Weights of a small mixture-of-experts language model, trained from scratch on English Wikipedia.
Size: 10 layers, width 256, vocabulary 8192, 50.4M parameters.
Training: a variant of Adam for the experts, 321M tokens.
Below are experts of layer 7 (counted from 0) of a mixture-of-experts language model. Rows are named router (the router's row for the expert) and show model dimensions 0-255. Each number is 128 + 24 x the weight over its row's rms, rounded and kept within 0 to 255. Numbers have three digits each.
Before each expert's rows: a language model's description of what the expert responds to; "mostly gets" lists some tokens that are sent to it at least half of the time. This comes from a sample of Wikipedia text that the model never trained on.

# expert 10
Description: Infobox and heading markup. List dashes, blank lines and == heading markers that start infobox fields or sections, such as - Born:, Senior career, ===Employment.
mostly gets: "Binomial ", "- ", "Full ", "== ", "Personal ", "map "
router:149123089134115112132124107099144079138169137125149153121110117141090156153130161112116151112139135133122130122105146151149102121134161168146135134097102121124116129086154149082123135132093146149171130139156124166178136122142108151105165086155102129143157149143141124104140131161121097121100100123147127126154135126118108117134118122132139124160150143126124134115092102140161177183128130110149159127146091093122107130116125124148166122103177098120146165103107127085105143122147106113139162140085158141174146097150117127120101106126155154107097128105069147169146114161103130124085149120146101125135132166096141163113100090108131128117106096183105115157136141090191169115137087097063145122106097114101173130136159103158174149133128110096128127099133113156148082104127130

# expert 38
Description: Year-range dashes, ordinals. En dashes in season spans like 2019–20 in career statistics tables, plus ordinals and ranking words such as fifth, consecutive, best.
mostly gets: "–", "candidate ", "sixth ", "fifth ", "guest "
router:115157092148124152156134140105169127108136097126123125101092116091102096161127134102166142148127132108133142156102090134142154136167179176153104140152138109156113138138148121154152132138110144108148156117097113101098101107112146170147139095159118133104104131127145164098099135128113127130112132134137108082096133110163129115127137133084131140132108194144105121118099123175156102134102169150084098150127083122101109129131089132127076172082146122167136151111108143090088168115134119120139147097112152153113115148118149162119150090166097104121136116092145108135121145122158105126158130096116119092161100153139121161133131140117079145102145105168122148161118109118125132133088156104163154189117137099102133115110097130105083125100107146085129100129142148167110149160088116

# expert 1
Description: Section and row starts. Tokens opening a new line, table row or section, like row-start pipes in census tables, text after ==History==, and list fields.
mostly gets: "www", "MPC ", "Descrip", "Ref", "Label", "upper "
router:145093132119131103166118136149125152161128176103116135145083171115102116082143144149085060151122130114121114122141129154164150170192126137115148152132089126109100073150143159084136150096129062135120127136088158112107140116103155111095120113166121141129177079083116126088091134093180115122143118127096119127124130154117137124104138144128115096088135093140156134146115112130119114102086132159115158145158124100103129122094127116108107108124117129104143085090154112104112140114128152138100133142132115141126129105171111185111122131149126163126130124104123140140129116120129096106137095093147150146164109118116149150128135165132159123096118124127100136115129148098134156123087179109108156113101127098131107162151135113108127134105116109183155088155098178120114168156138143

# expert 31
Description: Mid-word fragments, narrative. Word pieces after a split start such as Wh|o, Th|ak, cour|age, and pronoun-adjacent words in story or biography text.
mostly gets: "cour", "wro", "stat", "however", "every", "Good "
router:157124164160143101064161180095116115105136092133102133097110077117146134154192082152114135149110147133120150085114081137106141120137109136146110144109129137147112105149143114118134142106116132091094101133101138129130158156110130109152148090148143164102141102157138091143139124101097108133104150096117129115129154145113162157146142141128117126136116106145135080141096100140160114161080154091125147151114133098148100156141158084135160093132112106107123102123126164141114117099142106150128137151123120119132160119126117103109170183118157090104151102153136107134116121115142128163130110107164080166137133062114114160155104105089179138149162144111178134158165161114111109116159135130147151111113133117106115153099121155099095116168105104076135145141136093125135141125116110

# expert 46
Description: Proper-name modifier words. Capitalised words inside names of leagues, wars, organisations and regions, such as National, Civil, Premier, UEFA, Mediterranean, Operation.
mostly gets: "Civil ", "Second ", "Super ", "National ", "Foreign ", "Premier "
router:079096126139127108145086142106140102121111147122115148140137129129146103114110153131107135101100138096140095145097133143142141094105141097154143118098132146143163134104145152097090097151093164161112077092145111144132154126088091140174138099080107122122147120147095152141130154093101144113131111098112112140096106115132141117149140133158087096119115136155121134087143121153138085158137120134106110126184115141111162103113101130084110143137140125135095117110137137105179117138105169154118106129153146149163112152080096152111112129121120092174146123145129096114120160142111158088137141110122167117075158173102099177085145096145134120107154142129106136136121120110151107093095145157103093118114141148104086154116156152116135142085135139178159101128156157091142109091153175

# expert 59
Description: Single letters, sports scores. Single letters inside words or names (Bowyer, Heavyweight, K-1, Sentinel), and numbers in sports results such as scores after W or L.
mostly gets: "Shar", "dy", "Ry", "Bul", "Y", "yard "
router:140099133164142175078168114183130112112110142127155115110091153115125131140150119150120117083155075094082180090094132112166123148097149101142122132120127121105164106144081151090124087123122139150104126123107094099170102139167111113103154180135120124100154128139131116096122142134132090136117105101118120143123144096151118140095121111138144168145104154127123144115137109126123150109119098154076126137169121106163162153113121102106115149114109122145099102101100113089096094140162105147123165112118144114090133091147167112144093093110091119126158143142121135155127132122163107139121122116130078114156100090138145145128129185170147133137111117115123134116129167135096123083151123170114107177138118124085124125117146148116103125126127117128155157096086103120141153070155093

# expert 62
Description: Word-initial capitalized pieces. Opening piece of a proper noun or word right after the or of, as in Con-go, Al-lied, Or-thodox, mon-archy, El-len.
mostly gets: "Em", "Hor", "Colon", "Fran", "Anti", "colon"
router:145121171141115090120082141117102090090167117090127143121132131117119151136090113111097105151139151116115119118159101142120185147160128076109102136156124161093172155143165155151138149135103143132120094120139155150112104147145151136137129135124086125135157136138091136150155129104113142098102158154131105098104104155114141131174155155139088100173162120134133099151145143126126122103085160105125105107167155106102175127099153107114122103161161109128095117132120113153125077141087127139155142121151100115127147164127147153104144114127121126146083120118151166127166164125099133143128099142117092125122165124125103110137137117157121098130141134124103116076136133170116126103123164121060115160083165102168109124091124083151154155160155121144140141152114101095139157075140148

# expert 28
Description: Sports table cell separators. Pipe separators after athlete names or country codes in sports results tables, such as ARG Guillermo Durán |, Netherlands |.
mostly gets: "ESP ", "ARG ", "ć", "BRA ", "JPN ", "Toy"
router:109193126156098107091145109139111135127096134141151140100146147144125122186104156084151135123165124129113124078139118130107160124107116110146165166121154098131126112149147092153122139129139164107104132125091104162096105129129122112156159103087116129151093107140161137104154142122163118127145135114148096116121166089104111150150095161119153101107120119127112177119164077132128090191158119162105096116161126162161136170127096160105190166145143106139123142154151125147127131126088131124096125121098113170132144115087144110167156139129129121114133105104100130133106138169140150141134184124123172107167086131135118115116164140128111134120167102085137118116175144116154116159140110134141145086124105159128100140141133113128091151110124084093122148114103115178111112149116120

# expert 7
Description: Name word pieces. Middle or final pieces of proper names split across tokens, such as Man|or, Su|om, Ang|us, Carlos, and place or company names.
mostly gets: "attle ", "ammad ", "olf ", "iz ", "ía "
router:110147120128104122113101141070089144121114057158098128138149103120154118094141145146127154141118176135142103103095119104091165107123088143116183153143136092130110139137106100110120103122123117151128117135167123136124144127119110094170122121162128166134088131128156142109158120132104145122155123155140063137096177118142097114146153177133142149123108185135125142121149153157149147160094119094119121121139111109151123151136118100111164146121139124147125148121108128164125127120134124167133125148155113157175176130098145136120142168143133159169100088160122134111131119147147107152125138104135106124139129132130135096148126110140126170137161128079130106128104154121126092150115176112171183138091108117141094143076146182155156143116121110079091124106159099135192137148107116

# expert 26
Description: Sports and brand names. Middle pieces of names in sports, games and company contexts, such as Nint-end-o, Toch-ig-i, Ear-nhardt, and Season record.
mostly gets: "record", "Industr", "Record", "Veg", "Tournam", "Holly"
router:114104118163105118102131170107174138166123128159078141148154115100187141124108138135124177133132105148132165097153162114117117163094135074124171154141112133132172160076121104123153093115097111167110102156173121154144106135096116158128115149137160071114124154174133113119126115145106109163108099142135096133124157127107160131098105133151165120134113131145095121117100101148144162167138126099135104146134132131139120103118094120078145131115137124102075106135082155152116124123142146126149114112140130127105138159124101114150114147089162089123115082091080139160109079133124154155148180114136133108139151138126100081174162131152116150142133141128140097089131108122160104126127096099137151121114125137093132136138126165131134175075147119147155120145125100121128164140109129

# expert 32
Description: German name initials. First capital letter or piece of German and Central European names and places, such as Berlin-D-ahlem, Z-u Beethoven, Un-terfranken.
mostly gets: "classification", "Korea", "Sz", "Berlin", "Berg", "Germany"
router:113116153089134132126119071138092136131093108112140155149157122136104117095121154157100105112130149111167065108092101136130164114149138106141143164125114125132137144104094134151122162123094137141122148092127151130089156108186144139168112131114134189138178113113102170098099151102131166094113127126101177141092113113125099130150128101128151158088137139151127104100158191077142109147138122112087109115140125136107088138101129138128164159122115074138107125142122115151152100149122115115138127180119123137114174133105116133122092101146110114160082116141135136133110121116119146104122089134115187146115172109132113121162143152122181159070147118088111140097120112125114155102130111117118132165114142141144123121100114148094082134127153159170131109129105121170142141117126162

# expert 0
Description: Foreign name word-pieces. Pieces of non-English personal and place names, often right after a capital initial, such as O-le-ksandr, O'Neal, I-bra-him, Q-ey-narjeh.
mostly gets: "bu ", "UN ", "iro"
router:089092144120094186171117114126140114141100104135152106149153145125107147095152141108166102124146115113125120116083105126106126133096127129090162134105097077154152116092093116127117126161142176146148116181147132116153136098121158074155130120109143148113131116165183146130110116143098095132159097160115110133175115107151153145132115094114141145142154130129184119096117138132090101102156093123125110147169132167125127111116210137134092115096103140140147145131131159137135131140160108134119107117137130100128152145134143111122099124122113093125108122142107108154104148142113143144118141163112101134140135099132129118127125153126095164107134109129125145156165142139070162128090110120115165089119125125127161129111143139116117176141106140153058209161112124124170113114166128

# expert 57
Description: Foreign names and regnal numbers. Italian, Latin and Chinese name pieces and regnal numerals such as Giovann-i, Theodosius I, Xi'an, plus of in royal titles and binomial names.
mostly gets: "stated ", "Gi", "saying ", "Sig", "Among "
router:060114138141106090098098119132095142149169093139116189119116118142145118146106166146135159146106117123127093134117108125140193151144102086171162154115112126155082134134140121162143119122121138128100160128142150096101128131146149129097118099096113098123107149092117146123136170139160155125154146103156118148084126094125088102130140123139110124151143133130142129116170067106124108120133140123093151135134117123140140151113135169126159158149139081153123105131108082118154091158112144122080144100126119104163171144085156099176126086168118097118091114120129128069144141175137130132088145105091166137164138115145158136137140111136119126101112128104142127133171158109141135134112114162168137089142120153109115142086099149149085132133092128149110102117126099146129128170105122

# expert 30
Description: Determiners before nouns. Articles and possessives opening noun phrases in biography and film prose, such as a, an, his, her, The, plus word starts like cont-, comp-.
mostly gets: "cont", "His ", "cons", "comp", "consist", "An "
router:154152100134139125131173171123147148130105099119111145141145151114141127161155113148112110143141127127109136140134104134154161109169143137152142151109155164104096117156121158158149150106123130145115083095148121096144175149109127089121140107116110141129096122153143147167106130125139174092153079109134150115125158127139131125127165144142149085151165095129134127109149153197142123105091092140103108154101122140176134142106099098121143142107090118119149134137109131066117166145161138124140168167110163150166168154179161158150130152166159139101160112162125128115143172093129139131118133139099150138111144149120124116128128142123127113114137136190136132168149134177156098146130170125146122087155091132142120120169104056123170114105141112088126131139163091124107140140107135

# expert 25
Description: Title and media names. Pieces inside titles of films, games and franchises (Star Trek, Star Wars), plus years, dates and names in credits, lists and tables.
mostly gets: "medalist", "descri", "Actor ", "Tre", "Japanese", "mathb"
router:111122123146127125164164144121082156118121148121105140115113105141132144133163183143108151088153114101150120101139078120151173137126091089139101135109156144145091114147088113182112101148135131159098109100080087123082117141124115144097137131112135123138091136132120165147116174094096130115141126132123098173093131072134115114063109148147172092103124158176102132144132120110132122122162137123120162171153107130166113142111128144085152132159141103137082121098114113110110146144109145154080143113142097071139130128112155115112141135135115133093137132127164094125140120112100151162112164127152169148134116136134121148124138108162133136109158113106112118100130143112136091146148101132165169107113108113132160165135135171100091123117078139151147108135128132173168090136109101

# expert 36
Description: Route and location prepositions. Prepositions and links in road, rail and place descriptions, especially through, its, with, and, near, as in passes through Harrison.
mostly gets: "through ", "its ", "Its ", "includes ", "using ", "access "
router:123100125129142155104152104138084150169125116141097146163144155163138119070161102114133120154124116120166102116107121101135114098130134100131155156149180157151093144147109131142109089108171183121125172144108127126136147147129160110122099123095144171123091114114105146119102177090102158113120111135141126123121131117134099099089136119133134088107095119155124114151139110113101131158140142128112132114128160160177135143130125128093134167135157134135133132099078106142150127159133145167138134109105125157105163140089178153124162124128159128097115120153140131104117105166105128136101105142146133143076161126131118081147125102079127161124152151110123116135139064113140143086144120117174144085144083155169135161134119149130093106140089164146103103134131109185164153164136147

# expert 53
Description: Word-initial consonant clusters. Opening pieces of a word after an article or preposition, usually consonant clusters: sl-ate, gr-ants, fl-eshy, tr-ouble, dec-omposition.
mostly gets: "expl", "trans", "clim", "adv", "comb", "cr"
router:149132163105172125118150150117136094125100157151111137166150129146122154117161120087108056161166103139105117125156130134142104163175165159080110138113103111153129109107143113139136141171169099148133128143120136133162132114138171163111128174140167124135139158112130132121135113104120135125084149087135169077137098114126130139161137139113142087142145107138130162128137134117119127118087153124154164102142136123106127116121115112094140111175109087129141099128119140143141157121147124128148116140129090136127140149086131148126133133147137153124111149128105164146136123083164127136127139168112102165134152121127149126107138150143149127116128115126108128096122127166103155160125151149048138159134132101150144109142143102149147141156173140126124149154128141001116177107174121

# expert 9
Description: Personal given names. Given names and their final word pieces in biographies and family details, such as John, Henry, Margaret, Brid-get, Hein-rich.
mostly gets: "Charles ", "Henry ", "John ", "William ", "Charlie ", "Jean "
router:138117160105114092138140147110100146136118074114095148150133143121078129097141140119117162140143152168155097126054137066164145090089118105138125141112146144176130108154140097110148125157117178134102153119089167120143143085141127126099140100107118123178154124144109160086126114097127135124113141097156110139115150088174128142115101134148129117133126158154137080119119150107134086132135158143133137097145098098136093127103122152100144130149143136107102163158120098134139119136126170119082128101168149112150136144114113102175147114101117116127113100125139126093133115150141174145119160135145115168187148145138126156136126119138114151171138122111134100176177131109110126104161124143148169099159119151109088139136107167110085111113123097093137122112105099126156080135100139

# expert 16
Description: Mid-word letter chunks. Word pieces right after a capital or first letter of a name or rare word, such as Nom-en-clature, Aer-oflot, Broc-col-i.
mostly gets: "axim", "coh", "atal", "ool", "peri", "antas"
router:140145167125126165184102138104129097161124140095170147135125122155136118081125134153137150094142158115125159134120134115133130129131107160097114109132114113117127113092141160121137102090111094105143159163127138113179096130084131130132096129166136112112138143151135152156094129165114126134144136164141119112174086180147134185126109124128099110121152094111121102135141121149102108122136122126149115155106117165117131104102178102136102104152107179138178131142126111154092141116115105166136083130142136104134096120158084102119104108099106133123159144157107133106121158129111133092165113118160167147094163126107115096128148137164146139157153123123119119112113102181129116131131110121082122078164155133092112133112143107116165121156115144151114133133118135016115107131163141

# expert 13
Description: Conjunctions in technical prose. Connectives like and, that, of and or after nouns in scientific or academic text, as in "enzyme that catalyzes"; also ISBN hyphens.
mostly gets: "cell ", "meth", "social ", "Jos", "problems ", "risk "
router:083123153135121087088114156136129133124117085100094134164122126116125117110150124133106109120110078093160122144133085147116117143159129089143145154110128165162080138151127099123139112115118119187122123087149127146105181153124116160126141147103180151117092115107105138148108102080161122107174118125138142131090115101139101116106135093130145067083138172123141094112119136108125110119139132117113149139134093123145135138147124147129145188118099107113131118147137091155138140123158179124105089140145116117114164155123153123108136125095144133120109094140126099104154137139137175154095133140099135113109112095145108104120177106125136176099138125127122072103111118109107133133157126168149099110117082166124165130129097145179068101107115122172137121130121138165116093177118136

# expert 41
Description: The inside names. Mostly "the" and "The" inside titles and fixed names, such as Queen of the South, Team of the Year, War of the Worlds, often in tables.
mostly gets: "Animalia", "SW", "Banglad"
router:101117076196068135153103133098114140140094155114125111154110077153158123153174171142113175115156119107160111131119134111124148116133089130167158158144171115162153115127122124082129097116158168134100121129155110151101143118142104131169133095091135134172113141156123133106157138111115115158135136125116120130112176109162126152126126162141122116126120178167126143122104089137106106111136140131094095122126114156131126142138115121118145161125148147142119106121132106132156120141126148099111193174092150140146171158100148135152131101097140132140108110147078124104096167128121152184103127078139152150161120084135140152137133098192166133127143101099140099111150113118123120150161130117174130107127121143106115114128114105135110140164126144152131136166143129132174163132172149

# expert 48
Description: Publication and media details. Commas, verbs and parentheses in bibliographies, discographies and book or film descriptions, such as was, are, translated, journal issue brackets, Written, Producer.
mostly gets: "Written ", "influ", "Producer", "documentary ", "books ", "Notes "
router:151095096129102090145143116153091120086104114132106148144102165152104117147162147151096137136151159127160102136098091132144111116111126146154110154133139132126094132164119111097101153107116105133082148105115150145117129141109140172076115129122136137148091116099133143132103146111105150128117159141069162155126167131167124109104096126140107142144114150172103132099092115100092132148101115121133120140130102134146139122134136153132117085133101125150148156168107123130156099119137158116123122082118165162105153077128123128155149113094164147157146146097109140085159142110099121122112164089123147088125116111117101167129170135173150123088146141149135094176140143149111143131102106168150084107143112167161137111118102141090167083151113168140116084143134149161117091115096077

# expert 42
Description: Legal and institutional names. Function words and pieces inside names of courts, acts, committees and departments, such as Court of Appeals, District Court for, Act for.
mostly gets: "Court ", "Committee ", "Sci", "Medic", "Act ", "law "
router:105145095130119103109168132125142169150167108099133133121110099123181112133113131172101129126136149100142109145132084082091149134171093118148133114101099156102112151146130093144120090103101132162104093094145131165146127146115129171103117125139103093169130127138096098139167111120127106133169138153137092129127154145107101105125122152143123172100148121164139140086116132110123129140079092098149141139152114083161135150149122133186147108174144120114078151107158115154174082144130101134124134123085097110135133143116146162115138112097081094112113112151154125140150151105124129112187081142121156100132156123148113158105140121168133122127149120135124127169081105091081104133155130134121081156147102117138133132141100128143145146091104157128124137103173152157146113161114127

# expert 43
Description: Infobox dash bullets. Dashes beginning infobox field lines (Launched, Commissioned, Out of service), plus word pieces after capital letters like F|oul, Re|ev|es.
mostly gets: "canc", "Known ", "oll", "ayl", "resh", "ast"
router:120132093145144177099079117147173108132127120081159097151090112138089148105168109099169096121109123142150170088122103130125148140121113106087142125115095117141094161080147082104168072083099175144117151108143139162162104134130164143109145086108129121111154150128130167120129110132115118169143097151134146079150141152117156104168167112124164149124092104175136154125116081129149177125090118123095137122134095121131123094139161122087139088139102097114164125123156110101151134119107079162135111153144115106139132134157098098146134164108151121120179124143119146109113099146126131117144108116122125126119137092139150128108111132132111122137135137121152124146151145128107117129114123114104119084107147157149126083124122131130119150133112130116150097182142164140137112071176129

# expert 54
Description: Inner name syllables. Lowercase middle syllables of personal and place names after a capital start, such as Jer-us-alem, Lar-s-son, Fer-r-ara, Jam-sh-ed.
mostly gets: "chan", "ask", "kel", "ames", "ices"
router:158127175087124164167095174094137165139134119145158091107143136136142141090107093138148106099105123139151117144120145107072090144135089155084154160145149118095124115093136165116095113103127118102153143166159077136113134133093119138119125154079120120143098131169181117132153116133105074102146150103144120132130166125094118187130088149139128099110115098141145133145141109131143086139140075107134130159125106136141100099136136124110147097132167124159124104130121110121138138105141137120105112100163083120149173132128115106081098133137131153142090087159104128097132104148111119129118117091130108105153111149159115097119145156133157131150158097111113121137106117151151131105126107098153170092148159132135132094123112127122123123134126130108100183122100101068152162081127115

# expert 63
Description: Word-initial fragments. First word pieces of longer words after articles, such as ong-oing, bi-ographical, dep-ressa, min-iseries, ad h-oc.
mostly gets: "emerg", "Do", "prepar", "consider", "So", "again"
router:129164143112144120105156135160085094140134115169147132128138169165102134148156127146126082163146110096133142122114106164159128146100176147102094124109192151127089142150123105133145165133126130142100075134101129125110129173157098126132110106123154135141097165145144110103102110129085150083155090067097169173077118119138125164120144127136119092086138112142140119164139080156135138151156130141140132135103120140157150151120137101089163136171089114097131157149103126094133099123158099119104142150123123094105125123147144119110157120116144115137141122126087142138162113100109122114099166162082117135127089140139095102136135125113114085143119126143109121153123145145116142112150141158082135123153165112104123105099108091128117149091122170074128137160126084089145112123140110